python train.py --num_hidden_layers=8 --hidden_size=384 --n_experts=16 --experts_per_token=2 --d_expert=288 --d_shared_expert=0 --hidden_act="swiglu" --moe_layers=[0, 2, 4, 6] --router_score="softmax" --normalize_top_k=false --routed_scale=1.0 --balance_loss=0.00185 --balance_bias=true --router_z_loss=0.0001 --n_groups=8 --groups_per_token=4 --init_std_router=0.0254 --lr_router=0.000309 --vocab_size=32768 --norm="rmsnorm" --norm_eps=1e-06 --tie_word_embeddings=false --optimizer="muon_hyperball" --learning_rate=0.00541 --beta1=0.95 --max_grad_norm=2.0 --batch_tokens=[32768, 65536, 98304] --max_seq_len=256 --train_tokens=619000000 --max_steps=9660 --dataset="wikipedia_en"
Below are experts of layer 2 (counted from 0) of a mixture-of-experts language model. Rows are named router (the router's row for the expert), gate (a neuron's input weights, with its number), up (a neuron's input weights, with its number) and show model dimensions 256-319. Each number is 128 + 32 x the weight over its row's rms, rounded and kept within 0 to 255. Numbers have three digits each.
Before each expert's rows: "gets" lists some tokens that make up at least twice as much of what it gets as of all text. This comes from a sample of Wikipedia text that the model never trained on. Tokens count by the router's weight.

# expert 10
gets: ":", ")", " –", " -", "):", " there"
router:120155078144107093180139127111135121108132162076124203140039154097055101115167143108103113128108196109123098146128115137138133087168090103140131130094161127207091106114127111172125132159143189
gate6:119166106157133117119128099152134118078188096109144136132107117136146170138116137130145136175068184138085096211109106167121138123059116109138146143090158162159109189138076166190179143061112157
up6:075144199117146131114148151179123164086129136109128114134103161151137164210146204160124147060117150140126103128099090055142122133068153174111128085199140094118139121105074086190145137039113187
gate7:146090133180148138117163121161146118045136120102105110149121138127122185056138138143099152090104101176161138154049140161152127136119169092186101124152115076123123164142165132125136134134085093
up7:106175083200162114063103125158168164125122166096159072174140145134053152136148102131187118108134112161131082155174176126102134171144157145096180068136088115144081143099099130197094120177078080
gate8:111130113079096089183097139147111156137079149142083163148189095110143123100113123142119157149143140210151095168139105084070134110117110127141147085167165130200140117136101130149133174167155076
up8:075163052104074169077132184139142132134139146114221105138071139197151113059120124110055151111183135176205140155129179154039138147146146130111159153128114143107155111115125086134092120092109106
gate9:183091142188164143119173138139133140088164117122164167118134138153096190160116139107117119107168104151103074144134099138211170069175160100072161136179129113149125122137148101145163134138124140
up9:130189163084121100092099153108050123164165154158121125142098108165177138205107098139079196133167140202186115070096141136118127118101132075151143119159128133185152086122104123136108121088071133
gate10:146162105166122106121105110137079143161138112149093135107039145147042209132130138133125113176098140115116123140096163107126153076077154112100115136170174139116096138137120069102148081076212103
up10:153134136126075087054102137128127152111083178104107168104156144125058111120128192111070170063158122110126146179106134126177120125166144168111153133135126118148129154111066083126165074141119141
gate11:149091126102112125108156121120086146100078150100177186142080126132112135128178068146155106085122188109094083130127109116123134148133134073172151117108081086137160149161097093134127130144091108
up11:153165156128129158140142133104128211190167057098151112079104149153177063174102121136119117130135085172126127202115095138058096181150114142147097149118141181153152103129150134100065203120198107
gate12:108166177135175140135168118128181110116202138122122051096191182165155075066129146112091130171165078145087129129164132127149112089105080108168144184087090062149161142126112122184117101118100089
up12:099152187053108148144131152089099148207162204106101116179103211155155128175123119119094113142156131142094097120111149134115149119131145107249095128164101103114104187158108146133164073104126195
gate13:138122111146133139148075158143133124171106126114120108068173040147182148117122098137080153126092097188108136155124072172096143124115106137166138092159105121134148143129056139154135129119061114
up13:159138116155101122085116108178134206096164120112144133198113148143095102117168150152142154147146148123114151194146083179157065163118182131141167104147142101155168124175121157155151123133107100
gate14:091147156117150139104176132155120127102137139103100131105207136101159158143164119177126146128144139152151082122100156122110104101131150146137128114204094115180136094145145065100118109100154169
up14:163170100123067078126121146089144143139148162127106093119151123138115148131152109175143132120166083119128127169121098182116146101141164120142131141133105126079152144127069164135116058116119169
gate15:133105104155146123141181182158161111111147104119166150155095102143154140168151126191129119040092159092129130097111116127173172082118126181162078191080109147146098109107089105148126098078091121
up15:112130136107145100153114137133133199172131130096175111135121093121084147177157120143136101090143079112120098142137093114130050132140148099166090110073196110110114079053079167146046097080120055
gate16:105109068153131117158093093153114138173177144174085124138066131118106139095111157207110100164189112222119177072139150184112084159145144103122130145113113153190120171059177101094162131070154143
up16:122101132138151073111127102123134083085153117116156190129064192130182160133093174114102070129150132155188124094143135095088120126114059087125121142152084135106158079125132127157127099079155099

# expert 7
gets: " a", " an", " one", "a", " not", "ing"
router:126157162149117107205174142151114145139145122082165150131132139114058160205125152133119139139169164138134170175202099177102139138109090111168085145163169094158130125145146135113137137167151130
gate6:126087060147107176137129097153168125116142151165123135142137162128159102121126095072126077078111173080149118138120133151160145185102151059080111127134139106082103128150130159166119102219144112
up6:110165129120149114117129113150137100123136093160096137179097090163196104129133132087083161163117136140069133133114137128146124125066156116109144125187121087087083098092141147156049058136142169
gate7:123133128166094142108155166147170145162023123099104168144124141111138097168149100097128135195150194126151096139132131129163160159153090119129168154150198125136155096176150077106105086162132123
up7:153172126117186134104143109157158109107125103150174048169150139197160212071121179141179135159153123130082101110130100147156208209132175159180138151122078162113139072133108084110104115141151122
gate8:149082146180136119093169162178140134126181096106174054150176137112123063112130125156114081098186120150097136029109130128142150169164105193124139166068124153111107052103131195110112144112138128
up8:127087164180124089136140063092236125151105173117187116102092113159136118181081118092077119079190163176085169128123155113098129180091152078112101150072114123139112134127171123128134145185099122
gate9:150166116112101139112149133116108100103130086153116103214118105076111107143166141146176163114127090138169153134131176083131054084113156134112119134141166137113109146123186162117145099096119129
up9:138108100105141141157154193175106167121119137144182121069110102131157136143104160120162173072061091167138055123133117109146112156123159083166063135141128121107135096185132113113075085122104095
gate10:087149120155171092082141118118137106071147105146108120131065142113107114130193165132134074143119089119115168120127155126106127103149126128153082121120184184156091155120093074113170073165093146
up10:158141144151195121115169128159173145171142083131073138099104160107075116122118151096112183152085170063116164136098147188070156165130166137145144176127127099135129126115125096101059088149125099
gate11:098066083102130171174141085137096197108136144161145138103071088102131076081156062110109150118167159141153088127167084155111130134158168149134089118113097153104089114156084159177130135098161110
up11:134126115121121095075141114082052108172113168106114164162126150150110088183158127165114169156176107143150182124057108136076167113153120131082158117146125161130143174177164087153121096133118100
gate12:104129174152088127144125131116155145121161072151097127099145105138126179120142135188138153127102122085152176116151089116135070166191100086151139178141147136154148108167068138147116092098124100
up12:096171090156121132125098156180126107143143155130078163147191151079100157116161117128151163125105127139179135197153177147144147100145201137180128166163154124080140121182150149155149133079172127
gate13:175155138120149084136145155129132148156129099127112089108085104073081128092101174142123130184151075233134097144113099111166097125098077144123116084097120134070149119193178162138133164140151222
up13:129159107085185131129114160079080090110151100131143143139107151095089149169176091167112154141174149124115051137167094100145140053125109217153140171140101132120082173077155123139147143159150063
gate14:119147100049095103136146117148115149149121171119114129142109149081110114184140125152124095161168126155127176074182162164134107101181117103102127131164154126186114145165135143103233114132116125
up14:151095135103127100124089146070139108178166108133120133156108152109151080124134123121100172092145113093136144116132147150150145103159123130156131167169173149103091063091132153121149105204169091
gate15:175151155168151142118058140172153108106183059070155105093101101163070171192162108145139146129095121065118114132207151150126094073162080134130112145195110073101113106171132131139152158174155132
up15:167172120064140145144185116138068120127149132144106134122159093154144165092129134034146183080071113100161130142147093120092160116107211185156182131169126171169116124081122131111150096171121092
gate16:151089134122184059088110098126169107125137146136163055167157178085101110142112078157144153152174150128139138120117156127068114089111121148112112141088151114168108120192048121133143076139106117
up16:108163110109109099123116102130158133131134126151109106105120114113188136165151148111102172110080147136128198060133081148148161056128130120118147158163148131151119140108123104151087155166071105

# expert 14
gets: " the", " of", " The", " his", "The", "'s"
router:133098168153120080182121117095093149112158185075100124132163068124105140154090140119138150044156106116053132130101112171151138102113071125167119154150184118180114138184103129135103189157115121
gate6:120111154197094153136140159110145087128154095124122131160152159132086107061122057160110098076151137129093123101124188095153082132172131172107143109133113141164153126108156144075177183140108127
up6:210159116098129139115124139176111149152138141111125131136150142175079122125113099109147113103155171128088145105216099133073104123143125127134104141126092177135105116127091034114165091080159117
gate7:096122107099100117116116091166144089132165095091097163102152143157116136136115145094158131125142134163135112198144137077169118172166148161104146084108130113069124169161104143094152174111092142
up7:170165133147079133139130129087147058126129114202110138135160090115155152135127092119115177124127140169143145144124137146139140167100134099162178117100082065142120090178123143136118165154073132
gate8:109135055126192118081135084102075085113156112183102115124111134193084169166177082130080087099199074129133173131170094156175130101088133125131176076109119140079113108132082145089090158084112096
up8:097145141140112008142151114123136117166081140175128123143102150097112137135093145109142140078123124116166213139125124187187117149125194148110152079107141179092156161152107111070119143184090117
gate9:131086147174166086120122091182105179142114160114098128112102118097090128114111154148114084139166103132131185139123087124118146132158181105161074154128084097130162070131145108137145091148090126
up9:162111128132141144161087111171135171143214123112114119075115192103149129102154115127123100070107125113128061050124090112197115209103119133104184189070130153127159154139144119108175139177098117
gate10:125181151161109171139099163085186138141093089158131133143152090097137091127058147112184066145138078108090152124148141126105145133125110156127096142081117114116116141107119030132078176117119112
up10:162159144133186151144164151059102139101120172177146068152146094153110116169090093130164076097174137111124165117104100159129093151119097175150135140179150170112122125131059112108138127171144102
gate11:134152082117131131162115108079071112113156154164157140114133124072091119147073156126169112145113092110220132149094082052111124144136096130137135132135124159153110181132146125118102149099042126
up11:113112137067144145118166107136127102104127132171126108164159174123143139114101160091064181125173177087145108108083137145071132092176109105140085135117117076129090078109148177115167220171168114
gate12:183109167135179113105098185137121088129118141126124171119086060098058133123123145095102103161159138146141198143140069141089148097141145089153086120114090137143158124147145141118092119160142135
up12:107128145146175102129148162130128131127071096150183115128146125087136172141111186152142129164107158130178050175143143098129133120128138135159120146124116111080116111105122092116115107141141125
gate13:151150142140191106142151087127142140092121126141164070090152160144069121150154085151148177133092121110118138144130190111102166093124107100068166137115103069134109094190148149172120126077135152
up13:094152061096070135110134095176064115141095134124139190117166140112174100138127143111111192135161103160104178144131132080092103154123112119045201103104164136163127083109133156164099156138142168
gate14:145129213125140063088103113102096117124135129107130162159062127087103193124129159144145103147113127174132136103151176188112086125174099135155135126119109128196143128120187141144102123121135129
up14:104151105110212060147122062110172104086105182146145121097133159136127099146061149089123117095115146105094149110159147030120147046104122114129168115118159132076098120153126104112108130179146110
gate15:170101119115132165113189116125132142130189092118101170128114186148114148136066139104103164117144117131131148114112100091202091161155145120110145124147113097138097101113104182192120169177148119
up15:125128112085147135146162116173095196138096064136159133078111116083105078210123209091116159108137131103103156102104093107126087091163170139085056127122127115066183077174143133146114128080130070
gate16:138168128100147177122126174152110114076118189111119123142150015127109194129100130060133100151115114124110091140152166124148122161144115158057121151070148085117134203160103159153154155135169139
up16:169129117141175043135138125145134143095173109098159141087137133147078132140081150195165134121123161117196116113125166116111147116096106174096150155164095113143135079102087144130169157105128129

# expert 4
gets: ",", " and", " (", "-", "–", " \""
router:104183141151108133154127148136097110122143164088085190110139114094103148150145162109083134132089238096050189167076129150194119156148104149132176171149125101086121133165091104122066130137165166
gate6:101157152111096138129130115114111136148105093103125173067153159124133143179198064152119146120143090137131155124108086134120149188169164106118102081191126137075148145105105124086170111122094089
up6:127106121108069102163056126163167106145121144140102178113145147121098151152135098136120104092115135090079158136104084140145180174114100129137153139132186105124143152149191090085114093125128131
gate7:154109134178170140167112070139143074132063116062133119116169119180127103207177167104132122153114116117109142105150150114168220135083100161183122134147077114132095121127112085122159113157178122
up7:141099116110160086095148196121098111139071148148116125115149139083142134126147153098192091101092114107153127135173118125107108084135056132086134085116129126104135102107090164069091133124129136
gate8:097123150107128087149116106151098116146123169207123153177137086154112164144153116138131096117110142197089152132103134087141125150146135132082118112109136146138099089149108126098153118099085146
up8:126097100118137121113173113114107149095075082103133104152163108156112163179160108147146086102123183173130113057182160107127135118148097143210123127088172173069111120110130107132096113112116178
gate9:124068163166177138120101113093134144051156130150178045156069110131151140176134144096135104124148182114145183153130155140107099122136098122118125138143133170178106095110054148148104115067130157
up9:141095139070118095073117119093113120112114153161068149029133137159069114152109109088138133114094067120129142111117108108084136087122118068086184107116128126147176078134130101179135066093131139
gate10:157104239087130128130100138093166153153155073100097154105156120130195135121132136164120103139119109106151206150066127151141119137156121105140149103129132105131136139128126080170109132136138099
up10:135095129127206087110166123101109158116133115115078126089168103139168120115151079131138133150140137168154129117120146125108182067131136134114175098146146128113141106069154107116082072149106128
gate11:112146157119126172107177139076111075120110052124061147121120129150120136151159088184081144136160036143145156100148131094102147181136107106143113071130126111131095101157168084129127110112150108
up11:124148118111129098122157101114123083113128112125047159151103114127096144194153102096111110135116144136090119150131079139119129124120084160206059104102125052135149151185153116100155137119141108
gate12:143123104158062145094171086177063099110147124134110145125195182096123170040164107149056179119131161143132116134123093121127127147147122109147191100100169103146085127223159132116115141120138102
up12:127129136101176074147142116111175154129099141134065105147158127099118188188163148120175189140074070095144077100088103095198156141142097136110104130186164124189101141130179122086156147147119143
gate13:130206137139071117120142090124164161134081121135137134162132163099105138119122162168146096180146131157121160145076162081091067138193069137152176133145107168093136125121149093122077127115147118
up13:154142150124149113099120107069123156126103114073116040099157100114163173163142170165130126105168160081123143178097086128130053081138135173084113098109098128099091162111102133175067125140113143
gate14:074155052218124068147143106175134141141125180153131146125126105113163135135157145145146130163111158153120072115134134102180147182115121102139165160153116125136183086121116117141133109170089113
up14:146191132160152148075071084064083106123083133156123201076127082159163071132125151151158108131116109105068184147116158108067131115093149134105113128110124148135102137148146110076134088107155113
gate15:159125137062171142075110098244154128193025110126129144027094090128128128137130163131092125135096111135165106066109107124122076108163121107130090097104111100106096058212148104114075176142124114
up15:124126108146133106129089126095114058135128103107186099113145179157120134080148168146131114109189103115115134143139081111093127044106132185083196107144153124139150128129083136084156132122135097
gate16:134123119108093186129154102102092109108199088133197137096134157142108115149109140207107147135140165126111101102068138132092144113127080159116198150130120147111115085132113114071096086138134106
up16:082157136179140132110142102109095084132127220104116143112149094131156158162142141096151158149067110090091114095126126130126178156112112109059156160040131144139087130149149153121150137108092123